config.yaml
d_expert: 48
groups_per_token: 3
init_std_router: 0.00701
lr_router: 0.000265
norm: "rmsnorm"
max_steps: 3615
Below are experts of layer 7 (counted from 0) of a mixture-of-experts language model. Rows are named router (the router's row for the expert), gate (a neuron's input weights, with its number), up (a neuron's input weights, with its number), down (a neuron's output weights, with its number) and show model dimensions 0-255. Each number is 500 + 25 x the weight over its row's rms, rounded and kept within 0 to 999. Numbers have three digits each.
Before each expert's rows: a language model's description of what the expert responds to. This comes from a sample of Wikipedia text that the model never trained on.

# expert 46
It responds to: Word stems and row ends
router:508530507484506509518541500511466471513492458496442474483478515505454506522529528514531548490527504530479518475467510507510516530535565503559517533502581501510545502509541503508492534490488530535510583518502473456527462452513461499537491519522501495493495493466493512540510484480512535488496497528483503518495521483492512517484451550505498484503494487499491448547470485483477454522504530496552524515473506497539546508501491497532508514449486532504496520488493505522513497486475447499551478510538496483470537560495529488494486500536469503488525505535477491504507500521510507519508486515500499516520504476521460503482496505467544473461514493519498483530486512488481533526452470460511492470488495492517488532467510502504537490481497495468501499488508505480480542538537521
gate0:497466454473475508482485529510517501514474439501516533482479492510497538543485499501467467514521520496481506458527458471509498478501506471520521502488512498550473521489501524556502564507494502492496504537545494501489501505497489524515457497513524507478502518545521476467463519498472548475518497494496507506497533484481489478455508542503482494496564484544505486504479485493520491492504522474463508508495503510553553508499463519525533466535457509516497538507481533499488464532443503489518510489502498450489522510507467542468520522499501510515453502505514490465524516503452495507513504532528491520509478450498531488473444466473518440521493503442493499498517564516539497499491512519476495465465525525498428484499506506484487496535510516483485463484501458496517533548506495
up0:535496467480523534475468521530531501480489439517550518524489541525510539547506506497459465536521476499483493477516480511462527480508540457488511497482498480542508504508506528536486535534520498509489543486510493498512477567495505471521452509512507499456484517518445473492529500462480514511537464503484469463483527507507525476472538512534473485450563483524503491482477443530527519473517494485500477542495503529518532508472508494510521464481471498499475536496555513452492496529507521492515487513472504474484526504514503511464487495522479514524444487518481541484529519474488514488423492527480491491485503517505506490476506456489496508553492512453475514476470477519500509478487504532485524461460495496541498485530494491473476482519496520510491538470523497509488538529484512
down0:568510497516475524516512489517522485494502524474505533503499492517522496485523497519509468506535484543508492525485510491484528513529529475506469482501490513469492498489508464440474491484535533545505492508502479480538528484452486551475507479502492548521526467484498516504465479521507469496509461497500525513506505445521482498472522465556503489427464459476450468492499456488452549503467497489524513528545520505473518468492499482509489522520491495478468510492481496498497479468500452492485490480488527569496489528497549533539522526509471516504530487506542513492527533526528515451516514515528496461496493514506487478476517475505504524497510513472494471507466431456504532504484463470478466466491502499498552476534496533520474519510549493507476476533487522536530528495489491
gate1:490519487493477503504517523511489497547492452514508496497559467492540478509479471488494498492506482495489471450510492528474478481502534568524498515536490480473453475497477473538475464491445490525510507541493454486486511478529470527496510492515495496524484505522507549510470498502519533553466509504492522498509491497483517529511479495447487531500499502486489477472480513493492501467501501531518499482485482477511500512517509484449525505472490454536503536520517533499538501465523516488504495499493529493488511554462568487510489483501531503457555559477530494477507463566486519518519507495519490512505482437554533501494499477500518497527529506511524450529462490513490478514491487454490506484473491487495495507473477490472457539514543486532518456481518482501558439466513483
up1:538465482466516488486490509498485512458494503458530516504456520493499524442509501523499497521482501501498503563505527537515500522503517458463524507526524513484555529474474523479538505491504524527491506432511469515522512534466542513489501506464502514504515509519471454514520506512478479446549469485455487491512503475492531511502482495479498485510496508480504518495553479501495467542488515442483482518472525497493475502526507558531502481515536515492508514496498479534499507512488459492517545467505489520508510496556463454511490512502508438479443511513489476554486508490481472476466491493527461513521539500459496492492501485485518487495453496490456558498523511486479526517532533520536505544523499517490501478481524497483590486502498498443511501510517478508522508510471528
down1:475493513503531502532508501494507509496496552454492521516501493545501487521511479496478495517523466491487506531460492497513495465507460491521496509501508456550503531522472530516529494548496487440493518503505482470520494503504499457519499492470502515503561474496510474505538485528527443523527466509481470442467458493529526457463490496540546507438484457519535469513503490465463531518529514462472518437538539506572508493504483491513480503498485501509476534493516474491505525507466513492438507483471509513471502516485483500482516461521538479523530468510477484491459505477495500516486503490501550511494483500478513495484516495537522517507494519517510477488508522487453490505533528502539556488528504502578488471499477511503531460503493529464489493466511499542464510490511485
gate2:506488511480513510502514502517519556483492472484524562506491495466485502504523490495507479471496534490470502510509507473498494500549476516515519498487491489494491524495484498493535487506494499522541470448516488492546489504469532514522515456487530513488517506494504475510488492483457462507488477504534502510495432536447470493461530515480505454538493500484468503480470501518507499489503512515530520534558513482473475546509495512463552534495538517492508480485512513472500494514512494461539509503501454494502490516514497462506510490522478510507514511481467506516490468531472506488493536445481512530581506499496480529513510476517501504473498474466532466484476549506553505527526485500469511474436494541510518516515515504457455461430577486475487508500513508548451462480475523
up2:531491533509517500460481534508512484534514521513490530508477525488484500514490498531477452534507513471485473530504458494455472440517510500443470475514457522521481491523501475477485522502570458520492499530455491529510540474468496541482510489475502485516538491482504451525445464510544469517519481500515514492445498524539504504489500500504509437505492506522478536485474507499507443466496492526498526496519501492492500460491493495475490486480498487488506491534516491513494484523544529472497512524505471505490521466514484509477496516458530489524474513514551509496530483522503524533506507512495442490486496537533464516491509485508498458464518490528490538579486492489459540517502471517500500500518489497503532540540487517424472482490485542472468500487533493504541499467465501
down2:493505445464509505519453553491499523525533527511508496488496495517520567476494543472506529530486525535506482514487500490511494489493468503555473476529511508501489486492476497501507519493477485543486486532458515519501493531493523490472482496518516527510525460511536494520506487541508496496535541498542519495528568504494522491520516504518469491506502499539471494490499500467492498510548516468505484474455535508531473509562470479483493490449470478492491511446488502503497470504544485513503535509503502538460489499534479458495488470517497506504513450493463505446547495522486507520482514478472443509508492516453499513508514516485524496453468463490482530464504445515499473553480508508472481528477531503515456504535466534474472500530524481457533486495544489517489501525442489
gate3:499487503472405537492499496508491465525501469516453481523520497481473521476505515507512442475484515490531535468507508483541506496500507519511582494481509530499505477518504525469533472520510501549516455494499448531495492487510489479483528507497503531488496503481523514485480430505496521499464518500513491527481525487490473511552511529503494510468451502508503510493484473530499469484525518490501506510513498492499488531470522503534480492518470512528497499472489492524503517526554476526501498473493534500487518511508489500507492497532530515445463489451556532518508522523517457481529515488481492470481504500499459431497486533549489509453529498474543482507513547538476533480500526517543527502479484450499487532521529482483507507490452539496527504501514481497514564495445489
up3:489506500451452534519495478501490490490520470452480484501486514486482508506507499540472467443469486498503548471492498451501523530492465488487591499469465512482513482510530494441516472509496548525472487497472455530479507509516451491459512511498507514494510541501495474530465466511492527467490489522523457550485498480518481538552511480491522482475483508478487522505489486487512497530535506488496480496532488496513497483472501504511474527510427512508471482492494521483486508495498496497511511511465530516514508519506486504492504494522550535489468513443518534534544536508508482451528476485538474471467533528505465488506475529540465521461520496464525489503516553528499539462483491533539512520473510497513473474519507489494531530512485516495502482507528520523523575500491491
down3:495455493468502469470505502470533510471475486484520537511503483488539528531504491504520516476478482487478501503523471523490488478483536549518469518441497543507512563524495480429510542457548430497527519503533509500511520471472465491515496525502498467508479480506495529524464497533495487536545530504490479467475476523508485491504508450542468462519454506519456517517513478484509507472517447513511490465489473476553503484488424530482463503508522531473510527479495518527493506480522497491476511496483516497487525531507501468533496528493546466427472493520495519505530503520484538488513491509557464494502509507520538468513487536525513468464535527514521477518528495487498493510528525470505498500516501488481496506496498460465523469532494501511528491498482490494511524549515493
gate4:504540501516507458541490523461450498500478502521479514489514490532509464530477512480491506503503481524477535521538478495516479577560471469542530474479495527493479530469511474502471490519500480516477521534522514514510504499478515505470515537509525534484523482519509513515482506462500485523554514522469528533481515485535507528461521477498486453526530471516484484557494502502480432505497555522505504480481509510518483492481526486493441529517502514490471527491528479496500526501475479489452453515460471501504495538501502504521494534463531513500480488518540464482481496519520474513510479560510445493531494524456484525506522541538465459485508508484498479504512457486456495512505516503498535528490463475484556544506541523451493504503493513472455494521498535503506517487499489
up4:505482493493532525469521504506540509517515468517513467514474502483501515479517467488491491477478489506508453493492505491462465443423493515453469479506479465500516498504490484511509499486500534527503495494465502484493515469498470517503504473480475510492493524487486521475480485524515517494472501466507476451491449501461490469537473522511470528471473517496523514461527483493553574497512462494482513501509526515421508530493493503513518489478492478510522537502515507467525492487558485505510541530542531519509515441530508520483526470524501495467485480463513571561484514448476556502481495476503540497491504492498488436507498481460525546502509479521490533497469529526520511475520484477472487479499549496549494454497509469530498510489514541518534510517505485506495481514516497
down4:443464476463534576466533477465539530512521498490517477504560526488502519525516532461510506460457495504507471523464513535484427514458516483472510501484541480471472483524501493508529515519476491503552502527443475509484504488514474548476510504463476492480519419506532500486483510499493492509494478495545541480461527513497474466466485516458508456508532569529511500495514509514500514483529452513479528478505498505491500526497527505476492488503485508506494496497517501518521491509444446525487488475525492453434503492488515518495507497494482482514547533493527504515521495488475567494492518513482546497537508481494494524528515499481507525499541509492520486508493487492491490502536506516513480471451516506497526480485473516516474527516536495501519494516514497506517516460532504
gate5:531472483476522514499491497522503474508479479500561504502504498527471506543496490496503537474520515497532484511490480487514488465458500484501563494499452475518516454543552505515532465503501486527524491492472506477474552506507477510494470486511486530528556490516468462457493497530471480501529510503530537489479499539531483486501539503518469520494516540466485479499535517520538506510477505496498469464481500493500480541504505497491495519477480510528538513524534480475509527499440456485463491526487510504494535538516475497483527472500529495528494507469527475515481489432532471533516521443556493484514524478519483514500523450535494490468504470539475533500505474478478448521517534504499516488468469498477507504505515506484480508510487495501572495545491539450492492505557541
up5:505517500567530481519533498435471519499492541523451487455494537498543496495500493498493498488509448505502511519484485524483475544491512491484456500502517494462496532508494495492505506476533523439490488506502474517526457511497506487512496553519520470492514524497533540537543486472530473520498522498495491537542497485478539529545473524509491485522478487511504485538486479523494492528492477479481501530507450462480484487478476504498449475535479487467475478485520502493489479549525502521503517498493511544499499478518491484508490531477496499515510460509509540493477504547463522466448509502441544496468536540495523453510502528471485519505511503498514460455443468524511516456520499533525485460527517547516537515526502548505509507522505534514474517485516492498501554469464482
down5:476498467522490510475509452451510537480498494510516536530464489500494493501514480495495534515475486477538535524500552516544461510510498484475454503517480484478546486526507470496472516536505500483490486509510517533484471481490563474509466512485502495519507538496508492517477503515490524507510477513534489469517490563488534528496484494547518469533520550499509474505507497503485537523514470474538507508516452527479502530488504486484481500485515475474506466504530516491458463489472518509483455494504585528512486520472484519481481550501454490457539490487498514534523487476473459502490540428514503531470533501534511492504469482514462498484514475516496523502459484527521507468491517519500530513534518509488495480475431574513469498460470496528480516461511527512512501473489516
gate6:471502499513486466524502574497512471503506500486545509497537512516480503486496513497477499454525466515494443478520455498471518497457460534490513547503532485508519495507514518520466506505477527520508516512507504430459494589505486532496511510499467519476464495522502469486533488498542466477505472483511497468494508532500510516531507512511536499484490480520496482514483500508478472489460507535488493538502509514495488481491475490503496466480514543491493536510530525473541482522529453483493518467518485534491512534553515525517494531502478502501496504533467489479481541462511487490530522525432561517476531489515487475542501499521504537484509480483493501541538471472487480542494504453514469525495477512509488556492540455492509543516516454515466522460535502496462478505478485
up6:521508507498533512490509510483504509497494496534490531507519486535515496491483478508468519498517489513489483483479512470471496509466477538494520517484515488480516537509550491479517502477451504505476557508496522484434502546490476543473503547492477508509474469510524507474527504474538483517496476475470493458494489486493526495527523493527522497435486457519496507537462445458515494525470524507482495495508466526469530482470460475504489480499496485484519491535476508443495493518542498457497501502511477541485528509524504580532445502529484444514491481513501481478447484469507469502518529505494520532508497492510529500502531477502456506470478489506489522548510471504457498562479528485549480527508476542517491515488522458492549534475505471472494523454540497524480494506472463
down6:463508502483493532484460502529527510482501499504514539502500434513499507522463473500516495474491542492469526482528477491468513500479549539486513494541503479535522490485481499468536522524493500497505487505499464499497492480475569474453462522522547505556520484482565516501486519512485537499510489548537530498510489473537553497487490508488530491463496527556494537458462512484505535485463544493485520488499486507475493496513460497503530556481549497488496505514510503484456487499480488505515479514487483497469496491495483507487501500490501489498476526511495514540460519487542495524445536560463483530442470504477496463531465500559501505524538513517454464488506502479500484509475472454479539489490472489490511492489530458533463497537508499494500515467470530521473501506505499
gate7:521545520533541535522551491492485522532473459522482498477498504493487505508563465498535504505492484493434498525492469459497527487496511522523500463531520468529508479522505480516491470505493529496526504533496463519509538467539516520451515477537464544513488510503517492512496526460516504484520523521475480538495525466489486454520501520509507505520481525544512469475524510491518466506481515541526512492524480496525515492503452470502529558492504501496474504466493517521471530519503421522510462538498477524486497458486458542538482554497515506510534429468497513469528524490494483507502496485479554480470514495495469500489507530477532503497533521499518487509468503500502543562491499490493521492488510550520503527466476476556456461525499496484492492480497502484498495467515491
up7:544526510509525502513521527506446527515516480517486504496486522512520507517534447522518534483495515484477497537544509467501534494472484545507503493525515482539495519510467515500478476490483522476518530543451482487516519501485505494460495466543469542502480487526549491559486543459497526464548512521477510533484545459493535459519507483478528502479520507514505470455528496484521456501482491510534488498523493483496488480508447506483537576491531485506470508483489512519480547494510434505519470563502524488498508457512461467533520541498547498494509468500494512474489516487495476499471485501478527461495472522469496488505536513521523457541528557493535514485498502467520523495500500479513504496484517539526496498485496483537466476534528525484480478518504517468495464502480515
down7:522511428478474532504490508518509495496480480487516471492494476454468521495520466563486475490492458493485498496504494474519508502497477495513498539515534519502523517481533509518503490510435497530515525512517484508485530510524484500560508510501527523528485530484510495570499510488527502538496556485481504538529500495496485461511483510494505480472536510504495513480524462469468489465520516485506496458514461491508484461475532518506522492472538503506497461499481497506482553543467479488483563520473540482501488483470481512523493503474495498508509458453485539536491491537516490527452546482494531513507576501489480435504540541497548499470535475461514525514480509463471512472491479487505537493510481513506498482475526543492487511499526483478478494552498477466528479487514448
gate8:503490494491524490544506473496534489502561487557511496531482471493498509454518553502476499509497457489510479553560505499520522513500511460542531515512485484517423502578538513517488465503516552485522523477504533465493502488520459538480474470465506475490481501475540521486481483503463499504517492511493522509535502503473511521547499544501489464524494518485526495509504521507466467491495470543526485476487488478490500524496499530486471473501519523469478466510474529517479458494487517493536505509491482521506487499533535483467491499540485513451519490521500487469498505499520519478458481466518513465522511487505469494448491509515492461490505520442504508499528472474492549513527542519492482493549500444495465524473522552545483501523493451497506499493508488530472484501541492
up8:508526528493445497495477516489448547493466495446490499472533525493551485515492449471514527480522566525508528452485493484478460503510530530494497487522473508483502496460444485529512515505514477505519488501502437523518506519442553451502505528537539526509533505526492492481496498515531542552491505500492454508479495493502509522477524455499506523490494479494490508468506474517501544500493480450482510484519502541502480476503538474541508497513483477519499556507490490472480527480480468468459525525494535505497493494489485524515512509469486470517477507472472502528495461527495480520527525508468481527475457525517526526530482490458518519539472477542460503490485509527516487495480483485517458509500489503476512542544522494458513483501483529463517526522504483442518501515457494
down8:485469519523519480468488499474546524497453519508482520521537518484513501515519495467450499484482488526516488527490512530497490503502508462474497528551487523491474529473495523512487488488501503510518485484466490452561460493468521497541457474532502451557523515526457470494473500486491552485561519526532493511462471502509471471465506470513525527481554493481503512540538472499510521470496476510518493486545525470461507483512520511485517446469495480546497507500491506473521525532498524490504532515495492510499554546500471480502494493510468489511500493477479514493472508502528515488495540487502531535567494497472502517501465469513500557537493445454491548481504471550508495522494511489516505491479476517442516510509493477464464496519496507450540492508484474523468490500503471
gate9:506484522512496505521471476508488503482510450550503488471535507492494528500530488510464483498500483486481498483459471494488466533493509506455522508499505485511569512509503484523504532495501520514496531487525503446514504420502506465495494473526495518548472463458499493466533474488486499531516513535489471410518487483474487530496521468478493475502522524536513526515499496522492523474512492528490502485523518467479513493483488504507440500483474504519492495523503491495513510514486461537474497514436467488506470576463487532468549438537500521464499536508509539520517491457475501502490479461480497510505504509498499541501502525498538514505495530493513523480498482477458467501529476513495438467501521512519506520529483493518494502429524559490477477488547530476514517515492513
up9:528498542492504484531504515522463530496495542530518506516486474491488496514489530495507470507443523510489523479498487479491521526485449427543537482520495556501510514495494499512503519495513471534489503530483466539488476478514480493475500516527485513527497513516501501519479479510496486494469505474488465476510561496457562493498431460487487506509528503533455536536553543508475503465504496487510497508508499469484481418451498480471531472482524526508500504516542468496474491472514535502514488440510464470517516506524470460488454457535518476520536505498481498510463463494534483478422478521485542472506480501518503478480481511458502489506521559498503512505479515540500488527510512527504470484489508495521514516460519462470483478496494523513493509519490470476502505501513482
down9:544453479498545505461520485515512517480538518490525450471496518549507471486487493498498505509476486478544491502489469452490511530511469504479507507508503534514493487478517516490518476544490495506476506524510475539555489504501495474488472499514500474508505462495469507489515474528482497542464512489497487498479493512500495496532495538529453500511491559481488490561524507500491464534467492529502528476506470494522505496516551465499485526482531484479501518503541493493509505473500509477529537515503471501479491509464515558543545477497470517472549479492489515478505451495529452494529518506489483513463492481490483499507478550531515493515483499491551467426499505531484508521457495474563479458528448494493524505478521501534493463525490534537541477461486492501478537569508484
gate10:529476463487532510509526452525517484491524461523528483495487428521507489516484556534508492503508528526506494490557459500476520527549515490475513531468478465515506539480494519504523495499481521546483455527483485500524507489536500543436498474525557536536499482453484523505500563497507491497493478453507485509519482520540529502523497480556506480488465486470486503498517457487484507531491538485506494502517530487497530547489521483498492495479522495523456448510488510479527487566538479490533518512450499523480512506491511515502509540487489492508501539483479476494541502499478533499512499499514510554506485467529494472520461511476511494515502474520483542458506495500484517480436475484526520434501498481517543461460513504495490483496511494505500526517470509504468519502531494
up10:502530522539514515482500498467453482512470517476441525480512500472513504523471450475512509536499449530497491517483471506536490498518480525519515472481472545499544483524557465490454506516499499503485537478500494511433537492493506484544533506476485505491517501507477468490453488445504495494585470532503538490451506499500510495487493538489488505493527497527488500527513529515520494507499520537492506535513470547474489528470474538500499463479482478530515510496528522498479529512474539507457530488504545528526481494548560488518492489466554502485493504497515503536463532452533501511492527513481482475504479516456471524521482528508504480524511513517510498489519479515480477486490506533477476517446435488530517516498492497459508530483506496500492504505469465488520497452496533
down10:505473474520504462497465530460519503517466480482521476469431475517513512505519488503494541462482462487515511483479479460506492513492479533490561495531513472489520497483546517485543466517528517509483493499504490494553459500471518507497495463511527486493539548502498498506508512532456459507496470546489509470480535520532504539524528517445487515493513494536509478442539487509513481529471486498483486499499511518505473476496508537525482534504504486520479516541544532473514480528479507543473503498483483520533522480451540470510509507482492471506501468516498553508516479509489490496496455482488505501502487465521501488488545482450473534523539466527497508516444485472485521521535481498497461523523508447448503538524481530466531532500532504475515505516487507467538531512500451
gate11:500510510540487506460504488516511521484492478478512476496516523471488469477494491502475522488547519479518536505540487499498489502489509479536495522507452477484524474542496422516468572494445526498501537502457523473530482462485473484511552516480493503478566518480517474501488496463477513520538483528543468514555489498509507478554548464508528529478523508451490516502490503500521498481543514504554487551522479502478522523495527515515476478507472501474454493477534507503468480515488497485500478515489475477512531500492536482477508527507485510547445492492505485481513507498559490514548502498527486520537484502457467504484488488542479513497541503525514540521519502492526496523450499469531517478502462510513515518484515481531556475472485501515552471496496481463508514499512495
up11:503483499445509496533497500499471512508492511476486488506504517508506549503544470498515464493465465557501485473496496496499520480545489573466488498478550483516491510472510566488530454522527492511476450491505492535484538555506527510506443470550501478505434486502478531526490531504490454470493502475467535483446473512492503492479450528497478481512448504530473503506506502491497507521492499497482518465488499501517479479513495487479512561486497523530543509512489460482531506496504509501485530445535518515487505496510500543510449495509519469460539490502499502498508494525503542489487495520471509479481521483526540513504508513501509516498499483485476459489472486495468449482525498524529458503491553514504482490509475515473452509538507495476428516485502509552510514490496544
down11:531459523512529547492527486483453488512518499472478524504529525503465545513542475544515469504536532481523532523550486494524509467467506430474482514493458523554498494484539524462498441529508499481505497536483547566476512515504550525494476556523512460539490497481498492472519522507431488521487517504495482507513455504514487502492473533499542499481495495535475475503540517523462524478499486477471510505505541510497524466529452492488499494524484493531499505483488501499496525534510518541484477516509500515502519533474474492499437465490496520521509552502516461505524472509480464509530502499463474474496513493521466529506503502514493485481471523447493501488507516467447480517502536505472481493502517474502479503448526483478480530477478477477497537492489517500503497519480464
gate12:450508500532488467480502493534524497516555466486492475510535514477541466478504547499535526454499466476500508532496484534496510502484487489499500451483523496499466526479467521470486505493460523529523511604500480499505524499560480460473496490467539485467487481482517498522514506505522482482457506506484509514483450472480472502496474520486497485502531522519527480447509478498516505492527489482492494516554510558503520482501495510478470496535541493494534498511547502492489500518499508485507464570484514484484503490504499462528518510539518532554483456535536509470501485506502497529487517508493502494494509491544450506538466475472478481487467458498524501510496529475528458501532531480510475529512513511506489461547465484534521520480491500499469505555501523484522509490534544
up12:491471479511518513510489493450484541504507564499507500528525503477489525515515513512502470545492512469473491473486522514501516497540457472480480471472509547501541485508494493490475473483494496458507485433499503540468479523443482526511495494517497477570512513488518507504481517503461536496545518475530468464469557533512489501502544453515492505499494505466504510531477496494496486508507521522512516488488510488475452508480507512494511510482468501522480508497507510465510419490508437501511533523551503503500485463470537471534512539465499468503535497511450494544497476457493489519487538429505514506533526493465471503530492471518463535538512517497509495483512485539483531494531512470514505483500533441485524517512518509482491485542494490491536491475482485533492535502466496
down12:494516500492530464486529540517463492452501508472473497471495452531505597494515466505529478541481471534507508491471497520517499497494476510464500520482527472473533488507513531494523535494463516496507454484495505558507491476489498539517542513502495479520482539511484473486471520458520508539512492455514512478493464487503522503522547514503503485531552486488512503529492467504491499521502517518481481539508526487468509471451474466508529451498469509487496510520562500472533502424474474516469473512515524513541509490526513498474484504527525522518499506482466457513510508477529467484503522520520476495483507530435483521494522514511516533550518481496532454483448506518514506534533488460480519509488546497460501499493488483461473499479510505511538510510467525496477461497511472
gate13:591490476499496490524548506479501458479522516503490488501498512456503480536483504499510531540513559511486473484470528470500492486492481506529482481474495529506501491503474493491515524524470498530510544500524491446549513469489467487517502496483481495470532516509490512465482491487532511483495506520514504483529533425504513504521502519494484542537489532507508461519479523491483490482496487492521469492497483524547521512507487530506498513491544505489473564486486520519470503476493517483539513461491484508482482515506506500503531514483480510459545496558495506491486525515497464494482535481550538536468504467568452498510523521495499484478482507522486440500516505418507487464465456460521532476504459484505484486520455517503516506482497537437511516491480522481498534469471515
up13:531500447528505549507491501490457481508508532509495502498505531450522460501506500510535490512456535485476464482520494504508482456478535512522452487479510517529535482498484519499515550500514496558521529499503494492497511463508473480512453512513483446521474535507494532461491427501485485469513502531511473500529516510465475513523494490493533503527483513546487493525471523525509451492463452509519518488470469538532513493495511512505489517468540476534521549468450523499446481515485516470535467507504487522506485508484518524491460482484485490508519466499505492490457502493524496469470498486534503489474499490545461521457504491511479504491529493474493470516527499460524526472466440501509542502500495511486520454508488569507509514513549509441506492476485559497501529499496524
down13:490532505493514535454513487522484447482519497481524472500518505520541495502529519509510484473512503513479478501526475558493516525480517516480496498497507530488468451519435530474505484509450510547469495487460490489508451502505494460512475514500516505503498554487529513532497497517501517449504486469488488495550526468489478505506505478532490485536488476506520473495486463495496498497476506457494527482505512514468485492471491507494477477526539442498510547476505508502519515501503506448513514507478492504568550496512505477510531532478500490522518551494483532510552439530509524489474511499491494509481465474512501524510462512520523496537517518532460482517511511520510505528459514532553477487547490451522485462490492549462508496487471433461450494507536509481544535488539507
gate14:484497509499513478472505495509489503573515466519518508517481495533487518470489507492544463504480477528500481461496513529513497548503486512497473480478491508509499505549486486482499473500512495473534521477531502522519505517542517540548539469457507546508489516534501470469516516497504493510473517504497488480534524475477467525506529458539491462512520484489535510484466519492537532466494498472522530534541469511503512451542489477533486528453500471470482494512494492520502468474508492482507528543528518495494520524468493540494480499513493520542491507510527503441493500492451488526535521509498508531471474518543497515440529521533526478461473515543465537508551525473530505493494469507465520523480492472555513522486496476485475521513465493463525545446514555548479498517507514
up14:507599469500472486490484490529469483516554484512482474543479515529521521475483508545500519526519490501531480513507489508505499514505481500467484521458471491533541484456539465501476494516494503494492516474511483492498495504507488500542505546497502471498525493470529501468465518510523483514524522507529451521553535455493508510480491515568487518506471518453520484499466523477527519506482434446509503546518494525516498480528505522508519529456494527509524492547498492565501478464509523457510534491493483488498530497477488502504499538512521506491486456543490475480543434524476470508496485483489529490512479496510466515478546522530509493472520559510479502495489500499505474497482482510433478528487515515533481471471492440487486515497489493481515544496509492496501485484530507
down14:483509501485520487528506505493479496507486507477554479564500494465538519512543518508497465483481505496517491464511515471498458498485515503467485496505513522490474454497518511463483497543525515469459503507506504464551507508467500494505469495488503514457502538481505504545504526471461471487461542452473442484503527461495503467507503540539565498530476456528481509536500516469497484516540475493530496512471509488484521556514487480490527504479540496550528451482501483532496481476511494534493515489501466454512523505487518507505507530544535477521501495469531518487515532487530464523468495502458513519469462523487544497455482514463478504484533531445499478515489487491506491470450561491520490483515534504533538500498503494466483499457516509519552507480533515522485497510520529
gate15:513479512520479487515503490518498498454527498538464536534517483539479499515503494493525504481517479564534513483498513528481474462491478512489473501544521477501476546509520486532521496503479461532491505481474460470551524490497530488491504495487517522490470475514562488496505509522530525496487513480508496464452527514483551506519511513516479494464465480498525490471486460492516511535531439485520538518516523547483495511496506493505461477452507521469462497501498443462499506483464522479513467535509520412507493485501497528493441518454482470518536492497492499530510556517489514565506505484525550497479531499520523518506530488490492507494467517494470507472458504528467485483513523457527471487475525515465499541496537501464517491459508462524510463507506490488521520527481510
up15:469533499514494482471491503521490496500535498516516472476491511490510506457532517473484547496551498464468464519506538497496508502515525495526535478509517505485494450504490488508492487486513521477516494512466473528522549543482480485497476495500488545456483487452460472493504461501468451494480515487556534458504538550495472539457485472514497523525496516546449530511537520508459488519468526485495453492490492522490504515479476515465543505535509480521477475552498536440500489497495515505414484505513494513502494446516496497537503499523532510519462514501471529527506476489535490479502504489469491505520476512508494488490490473483464504499506519491512540498521469492499517495541516502469466495539491525495518475531494526505508559543501546458466500516451527519447513507473490
down15:492525532463462492485507524466505468504475528508482476486479538522496469490482508516486494493519523481464509520512477521495499557483523504457525538440484483487515499536519449515486480489457488501510529524482519499517445495499468483467540527525509498511520539446554518513528547525523497544518514523485458516493488479521517507516493494513531511498513545511497494517537442520468505450484503504527534534475504470526490438503512518477482479443448499521508508507467498523505486477453495509480534444529517472495490508515493526530543500510485509473517488511493502500529562458478522498513447523504478509463512501485481520467529520462509508473528492497523514489517505527510479566478497495490493517532484496493529512549516482518501484433487490457476488468521505503501500498460489
gate16:533498483473491502546556471517514459551466519494477490512490478472454458513530502503488542508527457468499508502492531488479455449502463500520531493535514471513519524507493521510480441478511542494503505504564517522479462500481514529514522528498519517520509543494570496482536506485518503508460517506533517490534503517476464531464451515484518495516517481513457507473468538497466499504484492509549486554464496475494521484510481464485480505508501493533471492462488505442499498507514513471514489508462541439518485540511468536503525496486508507492472508488487507537447448484497493506544477547530446516455492515523481491522478491507516477510512493476516516514492490471501496459503520491513529538525482500507487459510480497501495487553501505478499485477524481509469451499500514
up16:488462492463525483489450485522497516510464534498513487541518486524477495476495493497494507478484487486534478507447509496547434488492524523488490514496527499508516509501498501468465484481499556525512466495484475492488529531451475500474512514427503507525518518544517520487550508535524492523521512485482509520504518480517490551463477497462545480507505496521487510501487521505463485508491500488484511536500482496548468485495457486505466478498475494540499488512502501490531553487518570489507493485486531477522464468495544491455485480466490513519460512496491493473520479515489475495471513503510496412511491539526553497476485468528499524531510505504468493563531484569514523488535522521516527466523538506498514513450517464466472506537533488522510485519498503521489477512491460
down16:496534490513516486499494506498489520489458485486500502554506509502527527468498497485535508481498516534522500476511519518512519493499473466540561498473492525473472539543501490509532500537512515492553484502465506493519479500517494493480498502496515502513492515525492514440507488508538452482504499509474492495507518473531511518494530519479538473513450489535514496477530509509505515461478463521471475534545500547501483506479483511511512483449468537504537516464520526494462480480475506523484563516477462507496472527554457560470498518498528461505515495507490488481524495538510529466474498509477474448487469492503452533517475529525513509562461488503491501499487490507472519455495514481519518509550469526460496508474540511492464421476505447515518477501478508465488443474487488
gate17:484508488483452507539548452504504482464488499489475495523448469495494450452476492530535496517500520516518459510478476497528497522480522559502500455505515493479491522527516505480486507505490504507498500553488517466485543500493511534495492489488529486465536499525487502502522480471499491489476549516506525496501561553493500458482522526500523488519511480512497490500466527506509498462463500497488503501509475469490461499483541518468523527484532534509478474518469468552519484533496502498466519519511429471468520503469528514501519496505472534466519488505497539509463510531551480452514440563499502507491510508488513482460495520508533444487517497544500462485497535501511462486495507467498524519476512517489494456462491560550484497503541477475487468539498509496507526474535507
up17:490473497546521489517522467457490522482530524495473465550519477532483500426512494496513476492474496483511485547510481479522515473470527518502482471496457504500488495508495516481478495496503532457508490489462513531505520536491473482477448497505486467526486492513448525543464502492520511495465511514520489460508527464516529506464517485438509485499496498437526515479488529457487521504525460507503489476508459529477533453492546525514501508499543512470506482493529560522481538514507498507492484519493508476508473533514536506523547505539533461431514487478509498499511514524505513495473515522466520509465509501487507506504489506494478480511490485537485491506525474490470411480493512506504523506504465497529534501489471525494414502502506465499545517542464503531505520509489531
down17:517521542497491459514487514539477459519512520490561507503501483481493469465492537509476493534556543521511499467494521432539510521522530512496495484484544483490499525526497528489512500455454485496512475519507472503506515489462425538516487476514502459511518526505492526470489519471487568526492501514512477480541487466456551515499484515512512455461479465490493502521484518505509478500467488506479504471521477527465508553494477532510509491498513535492510533536473544544480510523453510507526525496511540521501503486454500525431516464467516513492500501558507497505540494507481490527520456467511517506533459515516465514530479510530511464520526518490496529476516484500512482487507502486476468484478512503506467470482472502497477545446526483500509474474483499477530490478494512